config.yaml
hidden_size: 192
n_experts: 8
experts_per_token: 2
d_expert: 96
d_shared_expert: 0
tie_word_embeddings: false
learning_rate: 0.00248
Below are experts of layer 3 (counted from 0) of a mixture-of-experts language model. Rows are named router (the router's row for the expert), gate (a neuron's input weights, with its number), up (a neuron's input weights, with its number) and show model dimensions 0-191. Each number is 128 + 32 x the weight over its row's rms, rounded and kept within 0 to 255.
After each expert's rows: "mostly gets" lists some tokens that are sent to it at least half of the time. This comes from a sample of Wikipedia text that the model never trained on.

# expert 7
router [155 149 180 141  96 145 162 148 124 153  77  68 115  63 134 156 143 155 163 107 144 181 118 116 162 113 145 140 101 120  66 131 135 123  76 178 126 132 146  97 160 150 129 152 134 110 111 104 144 152 141 115 103 122 112 127 117 206 119 171 193 106  51 148 153 113 113  80 137 173 172 128 144 107 123 175 129  89 136 128 166  89 140 115 177 155  91 108  52 129 168 148 192  79 151  82 126  86  73 110 125 126 125 123 155 111 126  81 173  82  86  88 128 104 121 150 193 162 174 100 129 165 132  56 120 159 131 125 115 129 183 114 156 132 136 131 120  55 102 126  71 206 134 141  86 132 140 170 155 131 128 133 103  95 136 151 142  67 154 102 120 172  76 102 139  91  54 126 130 158 155 108 157 170 158 131 144  97  94 159 100 148 134 100  92 123 151 150 145 125 161 202]
gate0 [116 141 134 174 125  99 125 146 112 128  87  89 120  83 145 160 116 195 114  95 148 130 152 139  66 166 110 131 136  95 115 175  61 136 145 112  90 114 160 116  74  99 140  97  54 151 108  90 131 133 134 173 146 167 127  66  76  98 102 223 113 116 104 181 144  93 165  89 161 149 151  80 151  77  53 120  86 156 109 139 155 173  88 132 135 105  97  86 103 119 137 135 107 156 120 126 105 145 130  95  79 144 111 137 120 193  98 150 134 198 162 127  73 103 180  77 116 150  73 200  90 132 119 116 138 139 132 133 167 112 149 108  94 163 113  78 119 142 182 145  91 152 110  82 155 161  97 140 179 146 117 137  93 179 146 132 184 201 122 171 112  89  86 127 154 143 123 111 115 123 149 101 111 141 180 128  82 156 140 163 110 152 162 148 138 107 102 159 115 140  95  83]
up0 [124 109 105 142 145 132  89  88 132 124 135  65  97  63  95  65 105 105  88 107 112 139 126  61 151  98  87 121 110  96 126 117 136 147 127 101 174 160 197 125 139 193 167 139 100  88 180 104 105 129 174 147 174 101 122  69 139  96 111  64  84 109 145  99  61 132 156  91 133 121 136  89 117 126 135 157 139 106  65  88 105 125 116 124 125 146  95 150 142 149 176 119 133 159 143 192  59 150 168  48 118 142  84 171 139 135 164 182 129 140 160 129 104 130 113 143 123 167  80  67 131  98 144 117 149 129  95 138 164 164 177 125 214 152 198 152 142  76 147  87 104 163  95  83 116 168 141  81  87 162 126 158  79 142 126 178 131 175 108 121 117 143 130 174 120 103 159 156 174 107 163 109  88 109 112 102 150 106 148 141  67 119 146 113 128 119 116 129 165  89 113 131]
mostly gets: " 3", " 0", " first", " 1", " 2", " 4"

# expert 4
router [137 129  95 103 106  99  40 152 122  73 136 116 109 116 126 142 144 145 104 149 177 154 141 127 121 132 129 183 124 156 139 104 175 128 151 106 160 154 101 154  91 127 106 149 165 141 164 159 114 135 116 123 111 138 184 132 158  85 120 136 156 168  94  99 109 195 161 137 143 215  61 137 151 107 115  81 102 124 135 143  92 122 179  94 115  85 102 110 122  99 152 140 198 126  96 110 132 131  80 136 161 143 171 219  99 154 174 166  85 211  85 157  78 172 161 136 181 133 110 192 109 153 160 146 129 186 147 147 115 109  34 123 137 105 100 139 139 106 149  62 148 151 111 122  94 125 130 141 132 143 154  81 165  99 146 130  86 134 165 154 104 136 212 111 132 124 133 161  81 144  92 183 184  89 133 128 147 155  65 103 123 114 148 163 151 126 127 110 107 110 140  89]
gate0 [161  87 166 127 147 102 106 143 163 124 160  69  75  90 131 130 124 118 157 164 144 136 110 144 159 115 158 116 165 115 105 143 157 127 138 120 158 147 131 151 129 122 142 153  90 121 176 157 187 178  81 118 174 126 105 124 136 111 131  65 142 128 112 140  81 133 154  95 173 255 112 147 167 154 102 137 162 127  78 161 120 121 109 123  93 186 190 126 119 132 136 114 116 117 134 145 144 159 104 118 175 146 146 185  99 109 110 161  73 104 117 169 102 137 135 117 155 184 143 119 104 122 119 126 135  83  99  74  59 128  93 113 136 153 170 126 156  66 135 117 167 135  95  81  60 169 125 161 208 172 118 100 127 127 168 139 143 137 165 153 116 180 148 147  91 148 114 141 134  95 132 175 110 167 148 137 137 120 126 185 162 121 194 188 207 136  78 169 174 147 100 132]
up0 [137 127 121 160 167 165 159 118 119 110 122 106 139 151 167 154  61 145 109 136 113  83  91 128 101  98 115 126 115 116 140 132 146 185 118 148 137 119  84 101 139 188 143 129 145 125 116  95  69 152 161  72 151  39 109 139 149 132 140   0 147  75 126 115  63 106 130 140 113  22 128 125 125  94 124 157 162 165 147 173 163  93 119 120 100 103 115 143  93 123 156 107  97 159  76 103 100  92 131 108 162  85 140 131 114 130 158 102 138  72  89 134 148  81 110 156 122 127 145 182 125 167 113 119 147 108 102 138 100 186  63 128 176 127 120 146  63 162 132 143 102 144  84 145  85 115  82 141  97 108 121 162 155 165 120 111 128  94 109 130 158  90 165  80 145 136  99 159 122  77 149 136 138 171  97 112  97 115 102 115  70 105 114 127 123 110 168 124 229  98 149  64]
mostly gets: " also", "),", " work", " film", "\",", " people"

# expert 3
router [120 165 136 128 143 150 138 132 165  89  60 218 114 186 156 146  76  74 124  83 120 129 130 150 134 146 137 123 170 116 167 109 111 161 101 133  96 116 126 134 125  90 133 146 128 138  94 126 111 146 123 134 140 121  99 101 110 195 111 130  76 165 181 133 145 176 171 154  77 138  88 162  82 105  90 120 133 166 156 122 104  94  83 121 101 101 134 119 151 131  70 111 151 150  83 126 172 143  74 172 142 133 121  19 135 102 199 116 187  75 115 169 189 114 134 102 154 151 173 154 158  98 111 197 187  84 136 168 114 133 115 143 136 129 133 118 126 167 100 173 119 122 123 123 166 157 120 126 169 114 126 135 170  81 208 102  96 145 104 159 122 187  88  74 140 124 126 147 103 116  94  97 158 108 126 144  73  84  86  77 107 104  83 112 128 147 131 151 158  82 139  78]
gate0 [ 93 133 178 174 101  98 118 142 128  76 144 102 134 135 104 129 180  74  92 192 124  88 144 153 107 141 117 144 112 128 148 173 176 119 104 122 132 146 151  48 104 103 118 136 125 142  92 131 135 177 117 172 132 199 117 119 103 212 153 109 136 154 145 144 139 134 135  95  66 133 113  76  85 157 168  88 172  85 139  46 170  80  90  92 155 149 171 111 180 165  70 134 108  80 131 145 122 155 146 174 133 177 135 127 135 150 165 116 152 103 169 121  39 110 170 157 143 156 135 159  92  88 106 151 180  96  88  90 185 109 121 132  87 149 122 100 115 126 134 112  91  85 108 119 106  41 159 144 133  80 157 116 119 161 125 122 123 124 166  90 130 113 163 171 111 120 177 163 168  71 114 147 144 158 139 164 113  83 123 158 129 107 153  93 178 109 100 108  86 158 138 127]
up0 [109 110 152 133 134 140 121  57 151 156 152 114 120 186  75 135  66 121 122  88 139 126 189 132 121 146 125 153  68 196 111 144 197 130 155 105 122 117 128 136 134 125  67 120 101 109 138 151 133 114 141 118 152  68  92 132 183  92 132 114 133  90 163 138 128 161 101 147 197 164 124 164 120  94 158  61 146 141 112 116  78 131  80 183  88 200 125 169  90 163 192 162 123 108 158 139 134 184  88 111 145 125 139 139 156 156 172 111 152 105 124 116 148 156 155 143 154  98 140 171 187 108 148 150 111  79 184 116 146 127 111 155 115 157 157 120 149 189 121 180 142 128 121 101 118 187  93 113 118 137 162  60 129 118 132 114  69  72 141 122 136 115 138 123 137 166 135 127  66  76 118 133 110 159  57 142  66 154 104 187 150 157 143 151 180 139 155 132 163 200 165 163]
mostly gets: " these", " Total", "(", " main", " new", "′"

# expert 0
router [151 130 171 164 117  65 166  70 129 137 135 120 188 109 113 101 130 111 137  78 153 143 125 147 116 113 146  74  96  72 171 125  63 116 188 112 120 111 200 136 111 138 135  89  91  87 113 107 123 143 110 119 139  87 180 138  66 144 124 127 116  81 132 124 151 143 130  78 134  82 175  68 106 138 131 168 146 139 110 154 200 157 118 159 138 167  94 147 189 126 110  95  62 139 179 108 147 134 196 104 100 131 128 154 129 195 128 132 103 221 155 144 162 168 169 106  95 148  68 154 174 134 149  78 120 107  66 138 148 105  75 177  82 139 103 149 124 170 168  77 106  72 111 113 135 122 147  89 101 140 175 162 131 169  65 134 145 100 123 121 161  67 110 181 139 146 144 102 130 123 126  87  98 125 125  82 141 112 136 126 119  74 108 133 111 150  98 148 159 125 114 122]
gate2 [143 136 158 122 127  75  86 114 139 129 143 169 125 137 166 160  89 115 117  72 132 145 163  70 135 179 125  83 144 158 141 115 196 147 142 172 125 198 185 129 130 102 160 211 123 151 109  56 127 127  73  96 129 166 137 100  85 133 136 141 147 107  83 117 161  68  79  94  81  57 149 121 161 119 165  84 131 166 130 146 129 123 104 185  52  89 132 141 103 140 113 111 174  72 101 164 119 123 113 101  70 107 166 138 190 155 119 114 134 142 177 173 126 122 174 108 112  90 120 135 105 158 143 160 106 122 131 130 181 122 121 127 126 169 111  36 129 107 138 104 146 150  88 142 154  78   4 150 144  99 150  73 127 140 155 138 143 148 161 110 160  96 141 110 149 140 138 101 161 148 123 165 137  94 115 131 113 121 126  87 106  75 136 118  88  94 150 127 146 119 119 174]
up2 [146 132 143 139 123 163 128 120 128 101 102  88  87 127  73  56 144  90 136  87  95  92 142  98 156 110 114 119 135 108 183 101 116 144 144  93 124 119  97 127  44 118 169  79 199  89 147 146 195 125  87 166 154 101 118 136 108 192 182 125  53  77 139 122 135 190 150 115 145  95  92  95 158  44  82  97 191 172 118 148 118 152 126 124  81 152  93 195 131 143 203  69 117 126 111 108  72 105 194 131 103 144 125 171 151 104 116 172 130 118  87 185 134 168 125 146  97 121 123 159 157  97 147 116 131 185 168 147 133 119  71 128 131 165 120  92 139 127  99 141  90 108 101 124 123  98 140 140 186 160 123 143 174 158 138  66 122 151 153  89  60 148 134 108 151 116  77 117 129 105 171 137 125 178 153 103 118 147 156 133 152 112 151 133 115 157 118 153 141 164 115 154]
mostly gets: "|", " \"", "-", " ", " re", " c"

# expert 2
router [115 135 138 127 149 117 152 138 132 155 173 112  77 123 199 135 137 104  71 200 116 167  56 130 116  96  99 125 126 156 107 155 114 141 179 103 144 173  90 136 111 152 118 102 127 139  99  81 154 121 123 146 181 142  84 177 152 121 166 109  43 154 141 158 134 155 135 155 121  78  98 157 169 125 162 125 145 106 116 152  94 115 114 140 138  72 139 165 126 169 179 108  91 156 143 223 143 128 190 140 137 125 145  88 131  95 115 158 134 105 196 111 114  75  86 134 175  74 146 106 122 152 110 118 147 129 114 151 149 119 223  99 233 129 125 146 135 128 113 206 188 106 138 131 160  83  81  85 122 119  63  86  78 129 157 124  80 150 114 123 111  98 108 135 121 158 135  97 108 105 144 140 133 157  78 119 149 180 129 182 153 157 108  90 115  95 129 105 151 139 147 148]
gate0 [ 82 116 106 149  32  52 110  81 140 163 115 130 172 146 136  97 159 122 129 155  92  87 143 154 122 107  77 103 145 144 100 121 120 111 194 159 102 111 118  96 157 127 135 160 138 121 101 160 148 129  96 141 166 154 159 140 177  71 130 176 136 131 116 190  76 134 199 165 169 135 151 157 144 114 127 127 121 120 141 180 117 123 107  81  72 153  95 148 178 117  83 168  93 132 110  75 146 121 186 155 118 139  79 145 136 110 113 135 142  92 127 168 118  95 131 100 106 157 137 119 178 177 129 166  78 117 144 114  91 141  96 121 211 128 160 127  80  82 113 132 188 151 116 146 148  75 163  94  84 128 139 127  63 137 110 151 145  90 146 146 141 144 166 140 123 202 176  99 196 133 174 146 159 143 104 115 165 145 161 137 113 166 130 138 112  76 120  80 164 194 145 187]
up0 [164 104  76 169 161 152  90 137  58  78 158 102 121 159  76 134 126  87 146  89 137 118  78 100  73 111 138 110 173 108 142 123  71 133 125  91 125 111 116 204 148 120 100 149  89 145 171 130 194  96 155 110 139 145  99 198 109 184 130 102 142 125  93 126 124 137  48  52 133 184 155 197 121 105 183  88 159 178 143 110 108 130 134 124 134 179 116 175 163 159 192 137 134 103 128 141 129 159 136 108 138 109 153 180 170 178  96 143 122 156 105 149 126 110 114 162 106 116 158 148  90 174 109  92 155 110 131 130 129 129 136  99 115 149  83  86 135  83 115 177 128  91 185 159 114  94  99 137 162 102 162 122 118 133 142  71 106 128 113 126 148 142 138  88 221 133 165 128  83 131 171 110  78 127 141 146 178  99 156 152 137 126  99 162 105 112 109 151 118 176  61 166]
mostly gets: " John", " O", " K", "o", " S", "W"